Experts of a small language model: 359M tokens.
Below are experts of layer 2 (counted from 0) of a mixture-of-experts language model. Rows are named router (the router's row for the expert), down (a neuron's output weights, with its number) and show model dimensions 0-63. Each number is 128 + 32 x the weight over its row's rms, rounded and kept within 0 to 255. Numbers have three digits each.
After each expert's rows: "comes before" lists some tokens at least twice as common just after its tokens as in all text. This comes from a sample of Wikipedia text that the model never trained on. Tokens count by the router's weight.

# expert 25
router:129120129142183124043171129189160124120152064140096154100170109125101088118167165163115202175111148083129148115135190180073098113055116126163136165139105081156149124120106071157163198116103118
down0:088151160074112112176172131133067128126125188123116088097060119179119149125151103091068100092077097073125204100147129107143116141122119146084115148141134148158127104118168157090102119163157139
down1:163115138093141143128133157115063147095094108134152146096165100132157128094091108154106136115129155128107106112120121089143147098095106168165118154202051167082090139082127103087066131130138140
down2:107169076080105059163113146131104126098111189134156206115088129109126093115116122154167136165117084145174128147143103100069088149177163164134149172140152185125114157160124086161075095106190152
down3:117160123092087112118116118144114161122133157135178129159069117154090139133097147154114086158113099161137139146105132118137084166166143117093137097096196140156141060127117134083087136106143083
down4:130101103110132052148154100079137126111139165111073135119091143163147132120096085113141117122128118129132111137147116128132163134100103115159142095093172126118149092183087112215155168139136134
comes before: "\n", " The", " In", " He", " It", "|"

# expert 65
router:062124109131108110161112070131173149121109073127117156128142097120110048133064119143094125095152188057110127089135140125099125059175097167122125135135162173117104154176135120107155124111118094
down0:150065123168127168131131108122083138177131164087101136191139084182068116120090132123109120144105100147123137080155126147134139078133162124115118131101143223122147100103142062114133180135101141
down1:104129060103081091139133079160146133144199146147128122142124053126141135119155075129162103075152176066097166137133122128138117033128185071209081131116150171123096141127101114160149116159125132
down2:143160042143117106180073107187172154092110110099095115184109115167125138168137171175105079139124188151157176136164131121160136109094133142116126080112149146093133100121157151113140122090140171
down3:173159099161091132108089134152125108150115123134119174154095102162132143131134106112129111106113119097129123143136119091117137136186144134121164035173124120121147163087155114150187078095182143
down4:113122116161135148141225141167117103129211131112170098189109134108154223107132143072097138129140123191132114125158116140095124137103153119150119121148143098159100096151110126144116138160168148
comes before: " of", ".", " and", ",", " in", " was"

# expert 148
router:158087189161157130117095172113134054097180168140123109102158169116153095140158070143165170074103160095166154188176144127142148067107143172168153205142153117103061154178115130160138076118158121
down0:055134124123100152122124158126141139182138144127167182088095095163159091150088105121109211117135090129098137139126177161120057113140155150120092130119147091129152074176123127133104140160132135
down1:104105081160134146195030178090133166145146069118091119153175149117173097109108092131082080141193134153111148115145102125192134132096107163121137179137076161156174152121174059100084141149140104
down2:104153129098159144185119122151145115083145141142158147150175034110093138134175146074144105112088116105071164118114081133118069126127113147125128190090188128162130105144118119140139168081087138
down3:114116212150168159153128133138108143158115094145156053129127151090166139136148068115111098080139132150149140152140141173082154137131146140144179164144182171080138179105117139104090094127113143
down4:093096156125133161127120098130127088161079125135120152112135145141117119113123140101117188117075119125135170176146133104105097099095081150101116144066123114149202111139087117109130148142128124
comes before: "\n", " ", " 0", " —", " 1", " 2"

# expert 46
router:115043100141115109143172067174162123102054121114105135083138134115095104153163154140156112113050123170058160066171132129104132091109098152199122217146133130145142098139124119120123182110090130
down0:133154137094194114112165192145105143137096063121124062158126122142112115122141161090106126136115084155137187044139084095115129150122117105084071095090149133078144040124124144072123097151134099
down1:084173135092162116156104060144153139099077076138166145113101120140089110114123192150063169077094117215153132153185081120142117124135151104081083110119081133149163153146103141123111137082148126
down2:153108170122100137173158136097160152079128192129149182135147099120084135079146140117120158155087139187133131132155169113109083095043123077053128059153152094115179086158109148136145097163128084
down3:143137102146170185071098106104180111148137072115127118140143128119167087116131109135108137110123129107128131120103113145133127160157146111164099077093137021083106133122132128136132140131118079
down4:174185140124127168120149131127075196144151129109139113131157107133125099088092087147112103100160151134174084135105119078099096116105157138103087097094059159107090096139132154088097162130182133
comes before: " the", " a", " been", " his", " an", " its"

# expert 42
router:172141146173099171152076074200154142094106106133087146112084077154138089132121108160068174133157128081138141105136117084179099079127151109093127115147057122141154164130157105141176102125130114
down0:097150101163125138143171184107124088172107139151127175173185079115124166163175111098099158081099156155150136075120175124112110134109122113153128088204123161172162128166110135126125146144183176
down1:119130119143176112148137099099158130157122098090163096152148144105134127091157166102101119116061115140121179106129104128182144087103120119147102171116143143117141151217098140158141109197105119
down2:152122194083143054143163103177154146139151168078175187119112089174113120136151123116085155127114133129186171090158145120137136172165101152122163096159137139125059179108127137086074088172109149
down3:079130213127171097095082145146103078163116133160149100130148160142159152058132181095132115103126053108141153137106172113153123141136161148159124155120069157105119124178180132085138131168065067
down4:116116130174146107053188142136094146109125165133185049149166191146117179190145102159155115118107106142129103138167149095153163177033131150096143137105048080139135113093117145169108095130152142
comes before: " |", ".4", ".5", "°", ".8", "–2"

# expert 97
router:078154083166083105187031138102128137154174120142085110095139098106092081139086113142061159079153161139077120128108105130165107109065099092143149159153165132124121097113124105143165103107141079
down0:153154108118133122128118141133128155126145100130141121151137201092120136122099195100103163160098132159135087177156160079102081159147105176114125128114060102099170155092151160140104127198077151
down1:152153091125178149062203177138124160121116082124109147175134112083158125161094135167201083156129138187116036056132106099074096126143119148120114092071110114089172146127109134161057121146071144
down2:134173189104151148113173143126155095103142144114125157131090127148128089120171135100125158110148139163185128109112090185097133165145183162097096086093128171103092156129091113050081157157167131
down3:116106145152139041222130123083126141129089090104142112131136061122124133127113112139148177079140141183169127084136132166108123102106100091128141109092136089114106125141132157115128125148154163
down4:109069113183146143054166138143087137084155124151103148168157081137116162133103094127095153129082083074102123112156096101165126184082154171084124161133076191231077117143116121121116113103188104
comes before: " of", ",", "s", ".", "ing", "s,"

# expert 149
router:123098148161138144143083142110127135123082164108111134091155131094186112114137187164140118138129090093062137140128144109089079168117143145132179151116156072144124149077121182173137146140120168
down0:203141082080074121128146135136133056094129133159087134121150184097146083146161051115090165140108151084142116109165080111133162123100126138149078114100127132114105229154107098091149081127164137
down1:140112091154139138087118139128143106184162207119113126095143112255155111136117189138107163160111110094125174131102078115130130112089195117128113152152196125099049158127145154144109099083116123
down2:154138073090162099101080115118140100148087136172132155118102088100155122162144124095118163071135150105135122158118171110136047174149125101162198158122139091133132142078062138146168112086135176
down3:141142118169087168098083158122095150154098127182124139105160126117075136110103112127037121145111117161179133124111103143158136162121121171146154131110169100118136117116142177183118166021148108
down4:154113117139112136163109172094094193151129157184033124184145154077158148094151119086161142084058132133132126098129065138101111130127157094115110141120091142163141104132117082088058176117162097
comes before: " the", " by", " in", " to", " as", " with"

# expert 101
router:098183089192146128144106197114112131118079129133122140083114093107160114096119196144071211120151129170145042081107108119110097139169109077117062114167120170143129130141116096127107094157105106
down0:126091106120156115120135039052114119127118138117109107105152091050147112154144137120185100133141107112111123149138145154151099132151122146187151126133191105152115149107141137085141103087102095
down1:103158140101138160096174125113151142158167161134122148103093229134124141116126106173110080120149130182125090118107125124090149099079060064136060113120131123141112097116108108155105133153184112
down2:146093078121127124145120144129136107167135123132173090138146119131138164110151172068076148052097133089145083207143104128115179084159131141074174143122167157136183046102117188075158148176148194
down3:191123113096114111108099129116108145082126172179146092192102097166114105160086097081149132096126061099141147162185135093102148088063153128188118155117061136119220113145157155121109150077201145
down4:123138132174132139191151132148141131133150118125148131182132132152104165115095105130069135133074137115128182161122144128148078168138112161125148149198144125138093129125166125047094137115089045
comes before: " |", " and", " of", " in", ".", ";"

# expert 43
router:137038070150142107159137165093116164080086113142116126136136104125174081131174121144164120102065118110067177161123051142191108127135058108187147197102168109148164122194107144114145146083117109
down0:112134097112077105146122147175116143091146087106110188116132178088154182151177159092113121122061113131167124114160173104085104129091155146109106166162147140189190134134100099096155141158155190
down1:191119091161210115089127111190122075153188134137204101105104144065118143108144108158106084110171127096112181109105136117160118116134156111129126135134136103052095176169140131149153120111130222
down2:151135151115140149092075150160115065184173156121162150079059153142136152116103175153075066112128099145104112148063209087124187110188117128128130126117124118107143107151177114164124205185137188
down3:162110141112167125129114114127122098141140113130150058120178144108141102128109119142087171160156122096151110175129106173164169124146063141099109135122130089132102188180156214177174157105141133
down4:154084153137110157138120101149169112127078173135139119103156138102150166156141147125179079141130128103108171183091176140121152117155172136121109082119154138153122114085149184125151161111183099
comes before: " the", " a", " his", " birth:", " their", " its"

# expert 143
router:181102118133096226161086062163123169117176094146107142102190125101058106126055119093074134122164127101138119139124137135123170058075151127120139144143162158136076087201122086104163143121142114
down0:133176105101129168167185095186110098125136132157201109130111154178098127163132117122153101095129132151137156098131169124121142155127127218090151095083146118110116137100109127149213126150133103
down1:130135111156112177095099111141174084153125122084101090046064058130157137108126169078092179175124139106153182178148122086111151125143088161109123138086108133079124127142149185148186119107116196
down2:201145201173121110157140074107130199108138103148130135081132106119147078128058130121111136130148171205199162115165158139127098138174116104092137080177101107103110132059127136120135127051084144
down3:137164174140112153167093110135070116138179094104130134134179110142097177133096168138133092067095123153078114162058086122116144161187168100105138146083099093106115106123183148093180187155090162
down4:135139128195120121118148147086087154131110133124080139144124097140150112118128110035161171174177138140112188069134114067128143145122170065094087127076172124096104144121142105124129185161117131
comes before: " of", " was", ".", ",", " in", " and"

# expert 100
router:139171161134129084136190194151195156112132119133116173080135103168109123140183107174167131123160137101188171097074112114107110139181150194122158103119157152119151148099131090136165132096099152
down0:132135100111089120195142180140120124128134172105160124149239127173131139186143185169115116118099203103091194139148077114169159138134055085134145150107123144162096082088161111103123152161142170
down1:144161153220115094102124141101153173155142091060135125017166125108104148093114079114152158182160116034090135141130113117115123109090111157172131159162138130122120137117121088165110145157135106
down2:108173090105118148105171121081125130171119127112105137075145157142148076141104062116132069048105113188120134122110093096144130043081115199139132139144101120110085137133124183156117135098140111
down3:133120082163111155094086109133168201124145163092145125066134096127098175159147126174102134126059108126166144095107116126140124132153192099171113115097191151162145174145094124157195116115171130
down4:141182114149142102114074127115082114142167139128131124129146089095064140150084100107106110168161141132081134065132192188101122136128210148124158085133159121099085079128142186090168115094132142
comes before: " to", "ed", " with", " in", "ing", ","

# expert 6
router:138119164140142108097080119123105087098133194154129104119147164093115075145194111173172206104079129077154146135152204133150128078176110180159172177127188081139051154170107111144105077119131108
down0:193129140101070056138107124143141119119147204146184079115123098103071089102111103130136110112135136111133166128065107148099179081158131096102104144225187140108073130155149124192150116088132103
down1:147167184154118151137163109149165154139155109151142099152102147076195143124051115112136123103099129172133129084054137111122127152136161058119092081075129183087131160071157147081167135148176171
down2:140113123075144097101083068122086166145173109127113128120108167164096140110167177164143098116139134175145081110128120142108107103095160132157091181115121146142129179094140144072110167122159096
down3:173130092206103128156121124081173112086153085126130059162129165104072107064134091110158130163120092121102151143155167138086142146159139109138144104111110116131122164132117164185193171098057127
down4:171178109123155118084168093124127115102137106192132020191046140121117117152131146123155124221111106108151115140106153152101103153145110196168153147083175126115121180135136143119100057157136090
comes before: " ", "\n", " 0", " 1", " 2", " —"

# expert 76
router:096145153136109087167134150123155118070137113172141173129109111158151122142124106132144153106176164138204171134088156103179127149162161156175201121134115162153117135067087054146130203125105169
down0:118106172076167100142113205099081178156120162086175176120093133123127128091166081134127115099063137143141129114120176140099139190140149132139106103148117161164156142092147126060089160143118118
down1:122085135122082134088110106154076092155179116086146148075171095179117104168150161169093130151111172142139119164125126164183141082135120123121104127120120119086096101103178120082130118123113129
down2:119098133124116116108129123122147166131122109088127155109125143210207119121142097186171160153121143132096127149137138133099162113102130180072126161167167075128134128079145132109101107153134149
down3:099154121140150079089152163153110126033131194149134096134130109149162149128151125175131081096097082148117150119119137134159160109103134054155105127138169146132069143088099101095211110102152141
down4:100174160122119065123180113159104189145161107128182115175139101136107097166163167109136156153172104114094161135077163108162167138101138098070157073095144120163084130150141105085127109190147125
comes before: " |", ".5", ".2", ".0", ".4", ".6"

# expert 152
router:107109123127101070103144187184164091117157154148091165112169120097147135127136096147170148137117145065079165091103155105118128099154158112136110148141178114114063124097095115122164199141091090
down0:134148127137163113090107119127138121096080127128104084123092167107110114165112129099102064164151081115147134159137088157113130104137106129138102227150090125093106133149141140158102093162076106
down1:170145148118067146196141101161138150103146143138078163109109105152076082113106093114092149087151152117093087136081149118099146150121186150082170100134128150160154134154122112149129154147166075
down2:160122091127148149105164132139112076148110132125096212137153121125185145097149134142144129064190103114101169096124118156127153103152111153185135110121053110123118202083115113118054172132131168
down3:118074089136158109065138087138219167151137092160129185153098152129116118131138119101186141127136085144107121128134141111140149151123135162060093089158159172162126084155122107130165085144088128
down4:125110092143134069167121115143115174152145111124163106151087089133185098116106114141136119102145129122102087161127167164093140163129156119146161135089110092132185114127146198098120119142102168
comes before: "\n", " The", " He", " In", " It", " This"

# expert 21
router:159185110169064111181137140161203162077150130169124178092193085084145153179135101170145159123168136112124155086088160093106106150144139139137143091134141136156157142100130085164133081121080136
down0:143194071151061136092077102100146101127153178110124127136127158117117071112176149108129094143186145132106179157134148166090085167117125136106179122117199096128096147161192170136120183091138083
down1:147106175145130089177116150161135185126168100098125134101110129130158122144101152142147169215128101143126093095159162099099137161095120073141139196147131093135149087115152148127062108147183137
down2:134185115107116120099138074223179124094098152141143107118126152136144168156077077164179140140142138125133103141221141160101109142168141098110149057111157149098132119123143162136160119155159147
down3:186118126144152127150127179143105131157123065083139148167137093129101103088118138172138149123054092152136092122166137157157168098139108168146122109098106146160149097114146160108106115139144186
down4:141132124128096086144160136104184127200142187156162143130167145131103164110132207128121109169180139071085141120116127132145131133116154197092162153070092106112152177165101201144103124141162175
comes before: " |", " /", " was", "ff", " is", "ll"

# expert 141
router:125154105156142218149048123090190163169183068141109146134128111118125140166077185143156103149160166124177144155089101112111146114129148153151135147168165162157123093140121120135160125109116211
down0:098130074092132112170135147145117160116140115070179141160172162078112088108209113142117148146122116177141122125110165093113118082117118117131134125050104073069094085137196130155143152156159078
down1:110087150106127161113119106175142118144149145124186115182113148158153125102135176131127133134125137121100162127116156076123131107105084103181148187110149154093092094078133096125119108141149114
down2:128103123166104141086079101094116095093113121145124060131127089114084125134136160083071064117099092158138125140104129151177126111173162161137131159160153159136052117139163115146151081131133119
down3:126123131138180169096118145100138130189097115098074105135122084138149154140113094101110140171076106133158149089153090163153150128127080169057075160139092138138143137145153136097119111086138102
down4:161109082110125174154120112111195177116147108120136107118102102079113190117179165180142149145131095131169076151140074175182141127124117164106185100140131194150125121111105082194152078160171090
comes before: "s", "ed", "ing", ",", ".", " of"

# expert 114
router:106146103120117060158173142127202173113134095136126149132176100143144132134131110149101191119062078082102111120184161118100091127139152138170098114159114095160184158116193140145151081123063160
down0:057108176138118092092156153176124149134142134133155127157127089088165166122125133085208117167104119117172083199225102096153113055121121151102144172120102127119136094186142144056163085169164147
down1:133116148144128079205117138111120137140143086087173080094098093143074164111148131154061151170144105085099137106167082090121135153119175079074146151128110144108126159155138091133171113170146107
down2:137105135153095114107089116147154076148115099171168161159153169146168145199160140116091095131118118080084096108141124171123127121128130093149087113165093151150146196164097147147185066100066066
down3:115120109130141142179077104105157120067120123150108119137120149041127135147175180129101080094098099051092180184112132132108105165149152156154119103161130108112105116152104169114155100108200137
down4:123099084127090157193115149121123142150139184081116132143147126133131092169182078148057072101163130120155172037135134160142118161131156119142151124118133158127106141106059107145157143198192160
comes before: " |", "~", " Angeles", "<", "ure", "ا"

# expert 60
router:143174075132119110151157144111154145117103123128110132062141117069096125115073119175153122050139109096164125184102042088096095163122078136087179105126106065124159141180181122166123150115127111
down0:078077147089091180117085148134112110062165163121080167180186127119156177113081128079131136081129139159095202134160070156166127097185131124090145114111090129077101168184091110107209117121159171
down1:180182136133129114126158116113106138118206176181119158133111103077159100092138159171189036084041128166148147113089128142097117151113157137166109125125131104109145132119078121142141130050137098
down2:104138155134131138093124137052149189188120138177124117149145121096096135096136141094155133129089164144099085114141139097150090185118097148073133125175130162044056166177189116159133135145154081
down3:075146121087153130123142141127123057162130099141153159100165098150119118127142137136175142210132140150130077086107122131066121149146106153101126045113119145155078091147103129144148140179130097
down4:112138135126178108066105114152150090135120106170130110076131123159125165061078175162112139115156140126126028063059137121093093181142169156045128132197126103201060129104127118152154129169123170
comes before: " in", " of", " the", " and", " to", " on"

# expert 19
router:143157103122072120187169110118137159102144169149114201107128113071127080150126162144128082064144149139076157104100100162128068159162145111164147101167168122153130114106108084146141127117111078
down0:105161153088150122161145118139129139145234172136152101189122118178112169115177061142088128108154110134097131119029096096118125133087096081128129127171199185145085167152105129102123109133136115
down1:108070086106170139107141065141138165120168167165185115039126146184138106157097131161137093125196082128100161068164116153121064131161152094166146123132126106131175137152177117106073170135084129
down2:088139135171150136118140153120089093089091190137141115161194147091069126138080127139097142121170121142130174077057141162120168147146093157150094129086129113098111151188116142154117123100118070
down3:114128119097158158106066168124153159129161124161188147162139118106139135128139107098122130121070062112118208162159185170091100096140084135201124124157132141081214103123127169105160130102152184
down4:142183108177122156070151108137125107076142176132175102128140141103140133142150179186141170100166176170129140169135121162080167094104152132175125136144176093115131178127126196101108125117098118
comes before: " of", ",", " and", "s", "'s", "."

# expert 157
router:185157142172116156061120142150130149103148091117122171120133104136124123115068093175123172152076153081090080165114149120096115169125083177075135142131122067133111173119174153147143174133120155
down0:078119165143127048191123166154124159063115084169126111193114073113205135104134147127146149077127096153162125142121102095119117160135131174190118079122113101077128093088151071103175120139126106
down1:171082116133138129109130119085110101141109100109112145126123169045095134126160099145158203105151085107084095150123126127131097193158152175081135108105065126109137155164123149127108134176095098
down2:108145118063127137190110116165158128159136183203187075108078129151167132086136139128106053074141117152182152069099119110093180161120130145139107103080141135132149148147092132101131083177140108
down3:113191130057129190173144070069138075078085086167092071198110117128118135121122090161125071116162079115124064137151122133190115126199132082103179117193121139147151123111150135137093144046127137
down4:147143104160113132174139092129134180153146104119107194131093117097138115199129136126131137135104144063110202132118136154116128188057154136100093173169129087107198179133147139109108186125086112
comes before: " |", ",", " States", " York", ".", "ian"

# expert 11
router:109130101148151137087097147122145172090089123110129165080152112105102106125066105181041168156150175090118092091102086120128124157148097128047137131139146170089132059181114126150134117136142171
down0:123114141085090115091107154094094112148132130180075153152138119111168121133179164101137103108176119150170134168154132110162127166139094146178125142163109135174099142162074123038139149170123106
down1:156162096138143112064108093126114150063144197116176108087116146080132082155128126149103188111174197138170144116153186182156105125074196124127124135118160124079107086159146153152166148128144162
down2:098135200113106169117118185169156107097180152168090059129106136228119127152075124148114100142127139125162055064154111179200101151154154139148130083144170163137111136143155083186179130210171149
down3:149116163149125090083157109106140121076092165132109196152153133116074122123138147171092116137144144137156144086086089134110126159105169156090143133115144126092132108119120104119180121156143154
down4:120080147108099108084111125141110186180211198145168142136119113098141158094132079094144127144125119138136118055145119149129127117104107142184121149157162110147096147150137095131074131150164103
comes before: " of", ".", ",", " and", " in", "'s"

# expert 89
router:097155133164072115155123074194114121095098130155117176138170115095159107144106102153155159063148144078149192112076090093100104115057136175095129081104148071195107175106133093174126117131088145
down0:154175161095120148151169127141152114138181180143124132130091125122196193107144202121154070131123130107149106126124148188095115117123090067159109090143143138159154172134122115097123099128138124
down1:087101086074128189156091156187159146158152050057116137186111120093121167133137140079106158141144145135080156107196132127170096098137077162084140126159206099127107132187143106142118121083207145
down2:085168129108155150145064182056127185085103102116129182126179140111103175124183201154160150101159124046142111125121096120091146152168163105124117129120136115137083149148101077077094154066098114
down3:143133137185137134103134143116149114158124139161114135102087131184072154132148131171146131117114142133145106172172151127121110145158089096057145139085072153124129177098161105134134073138120154
down4:090119134134148114180146079160128166072114117139139135150112124125103111140126150184152120058108089166164098127114151153089167125151082122152125137142126109096100102173141137155137144165102152
comes before: " the", " of", " to", " in", " and", " a"

# expert 16
router:141158170160146142188183203170140122107153102123097147102165102107147087177100119190136161060147107144112104123106126099089116170163172061118091121168160158151147148045116097136156121102114155
down0:108126105090199169111128131085116098180078158120156147145099118125089196135136087134138174085140133138141119157072102133220127136160151104131130180109105115128102212100147089101186114135098094
down1:134143102086108105086076147126122068133146142129107133134152128176125097194140134170088096127106142093083155153152121108130106111161108125163156149103136125177126146096147187085134190119121131
down2:080098157096109151100115075090121145150078154152124095115126125089199155120152136109124056132148108142129087056119172119101142089104126174158187216093147158176140135097099111096110135113110163
down3:172111149098162045104110126072171124172164117131092110148135120124194189111134141163171090113154160134094136163133154157115099107140091072129103104108144098087168159149142126143108110119141126
down4:118118077182143151152139135106084153092173105099141114144141130133114170193121097102158142204132151190096116082117116085060156113132085156124098121148135123133155130211138155126126132106122111
comes before: "\n", " |", " and", " is", " (Japanese", " –"

# expert 44
router:156154090157115112158172120163148122101191094101116133133164109129080116122094075161177097164119150175110101091138118097125128070150174098138064120130114149151080163114192113166133087103105089
down0:084059146115149176135124176119148096143109074094110187188089116137135093136089096110145107171070127116129106100184122162162155191149144149140084128172046151145183074143196205149160124112141177
down1:094094139201121121168101144052127089121157085152188133063106119187087153113141154161151142145116114076141125147093121131126122123069072080119145164102111077139108146090137078166136116161110151
down2:056103167175083178152108161102090130147102152191103157157173139123124168148141120147069120162108138139117079120108097087099123109139142100104173136142142106180111100117104119119174178188166132
down3:104138094139130119083156067111148188132155158099109105130112095125178113138099088087158128104104098120169150127135127146090113094133196067179121082125132153144177104176129121145195137131117160
down4:090138104163076176174110100102054134142101107111155172106163188113130043176097189146147121121126103147167097152132085122113131056162139129130170086139136118140104138114206156120147146107122140
comes before: "-", "|", "\n", "The", "In", "=="

# expert 133
router:145167140165095134181117127134144126109155114166085165115144121122138122155087136157146110168098142118072105144127119105115129188173105116086149136168084127174112182167115133158144144101156085
down0:162107138143133157115172186142105156133199179093114111087098082148115105102154173133099160146096135093112069156125183128124155107154107090095180091147091093143136161135111165123152175126111138
down1:112131109098115081143175156131084128106107112188177120189143189089108137122099127181150166164119116123062074158156161147132076108124110134146104135136185109093145128166131155185105155123130130
down2:111165123134116093106095095160153144172165124146086150128195123145150124157163123111153086155136105104107157148139143117180151133143121124141119147098155170099131051136118124080143127102089103
down3:114075158097098102005067056142140126154128146187121145179125129139134140168123142146120098082129113153104138170130101162155098127109177118136114146178114135121110177133145141104161104170126086
down4:056146126181131123117171070137153099106174101125113113118106103161070098137105113107064085145155077082191145184126146185110131136138143126089164122166076142136179074189120137107109083097128105
comes before: " |", " League", ":", ";", " Cup", " State"

# expert 135
router:143150144131108093158098073192167164097126083150092198115118095072159166184130111166138130127136127121100156090110155060100097139118169127170152080165140131179168148142091114168161120126093135
down0:132121130143132149137139117147133109128162132162118153143090092193112126172098122124106178170109117124200111187122147131141086171181169124076087094128074144141144114098144108131126102152127161
down1:180138108118143070170165095119144084126083121141082139142108096056097134163117082110108183144118086143108105173128102122113106104109166083069108119107160131153118114088083154122187196087103152
down2:128143157133095165213114114149186128113160151081065166180139111150141129160120155122089128099098095142136147112141133118172113104062130129107142123076164113161110083107155091152206177113124145
down3:178092127150095115129120108117135130126111092136113145105143106133121128157118138162134177146159143057126199142161084140108117132117138089110146100094154090017115098108196148184094118156048157
down4:065154113086172109130115124081102163069124158147150137142107112099175153121056156084082119128131156156160157091163076158135151069102170081108117143092110138163150123141145104128180084165127131
comes before: " |", " ·", "ograph", "omet", "ography", "ical"

# expert 10
router:156136166142100210162059082171146105089109093161097139111119094119150167150134088147099154117161088091166145121109100134144069056161142092072170076154095140126108165125164116167164124117112128
down0:078082097077119157077110154154079152129130106181087103125112092116133103159112130144090142062192133117100173175111162106034129164133131125093148119147070149111146128193130150129131126148061159
down1:134143170169162127157099050106139100147121143125157118119050136108130136170160131178150136151142086058057163222142098129129070113120124127173096189128130123139145122122094152108146117154146150
down2:143104174159138066178094138133085110081140118116175145124172170102173172111092146191108145185102098072112125187152082168126134145116151158120157102107189159175107086130097131118120111120143107
down3:121159116078161058099211205104127179181155119110185109121168164107103096126112137154128066110119140139109099206154168164145189153156108113172115181145165118110078133172163090068113098175181095
down4:164186186171133141159154118128169154170141147105113141146108151150140096098090124204132112136107196101147128112165149154174155126119115134138156137044132114147091168158075142142161095132108117
comes before: " |", "5", "°", "6", "2", "1"

# expert 156
router:079122131173101082103126167176107181090101121128100137071152119089106171160107062124119175107096160076156105123133029124096134146103116133126154111160130118159153141170169098185148169154104148
down0:051101123121160140115099100081194119097098157116169148122076188157132159160101178151100151144064117152113132173120103127153089062164170175109123100112059143148109133114171066134144181106146155
down1:150164137096145153176143134138111146126179129076106109097163147142174111146152133111168141141110174182107144087126173164126134131131122167161120147090119126118142095139101161139123156054187174
down2:196151111157096134138061089082175125098096151141076123140160101091075111142089134128097084134174099132131194136127100165133141154129146195102136134161147118158119110133141063125151082113128147
down3:143099138141095127083135127112105116108062138096151157170115134080137079143132174127081122116153072105144129148142132104134174146181158103088098074209154158121077159113192100111077163127148065
down4:149116140157169174180152130094147081172086132112122124051122150158072112073127193143096174185092073104066140150153188166137104175128136128177123136148087157136053146100084097128149126079096139
comes before: " of", " and", " in", " were", " are", " to"

# expert 2
router:187153168148117131083128120185139184114101161122124173099195087092108175133124119143128123110082161103147154126149059115135108169076096157108107124145143135192112155100179071148167167101123102
down0:121126103119167094139143090119119114154087076200124132128143074096128137065169116163143160085158106138150064078139223113136070117112118121144170130127154147134178150147145157099188135129170112
down1:151128128137082106151094097162096173136185133136148159158154178107147077097178129144106123114168167094055148181139122136108170151126089105115125171174074185115093104125121111124190091196073081
down2:130174172142183155162092134099123189118133149203096066152182178088152156075218164119054096098092118105166115133180156173180142107170123142139135150132091157191185111143113124098155150082125127
down3:089162181115078114051146081116142130140099127207107149150127030187149189113188115129131152094153166135133104134108103088155105106176137104130169135112155099087176140111097170132110138135137155
down4:115180147125121215096121089090130147139094253157113103134147103132067160098141142112116068099106159107103132121132127188138127113137124178162155165148124134183089123092110109136110111126140120
comes before: " |", ",", " and", ";", ")", "ield"

# expert 110
router:147110165171124157149110231121153170112154105142128138080165138101162086135172093115166166102169149125212125097142173128094139125120163188141156171138153092149075147124144124131128078102099113
down0:140199145148133171087104121105102093120167107139167174115148141112120130194139128184109093147135141137136130219116175135061141118113125130084145167107159120070133102166077111097126085162131096
down1:136165146132114090079100106125084122096100158144139163104127116065102139132186157112143131089117156125121132096145087068156151104143119142142145126164144077118133125119151128137102118131168107
down2:118179124099204130146139120167135140178134096108069139135079114154131109090090180165160152143071148148161065147162100139147139144162059148136090103109066139128056143105113100132183162118168104
down3:113129108125114048122194152138111143175146238115181142130122124131135132081055159091038192175111141154153128099122119107133117131138111105120130139143088168153170114082169138064172126203166150
down4:174137111091140078113092130095144114190169114121099124100111140137079107110061129106113162137179130139193099182097122180132141094140077098161118069095109142095127125157148226131154126169156134
comes before: "\n", " ", " 0", " —", " 4", " +"

# expert 71
router:144129132109116144159119151197137089115129068155116162067136106102095069128155171107124168127170144186094194117108060147169115137151155096165168162151153109097166127140126090144142110108121081
down0:091167086131170112132121134149148151183108102142080143116138128148152124079146156063166083115196151131084142079100111084153142139122158095174145102163188154182101128179121131138116117095062095
down1:146124165126132178188089109080136128117081176061171100181141098114100089063113119110057064116056147202115167098126105156125111152108043126112108148137126070145145140166153160175173085093128115
down2:079178107181077192111109154132120195176087115136139096168165210138146095156143099142097140146102094068065084123117163127132116121148122095115137155150091066154136087111130155119116147096166173
down3:142113127072097119173138115098116134081102131118189149127138134121169096083111125115130161116139155120202188096096176124117166210120111152158153127154150145112111094178119077091134147077156164
down4:155163100172137120155096123137097164059175111138119098138075136119098128142136115124118096169134092174135150191146142182068178145109117134147097142151073091164103141142158134167140161144168174
comes before: "\n", "-", "The", "|", "In", "On"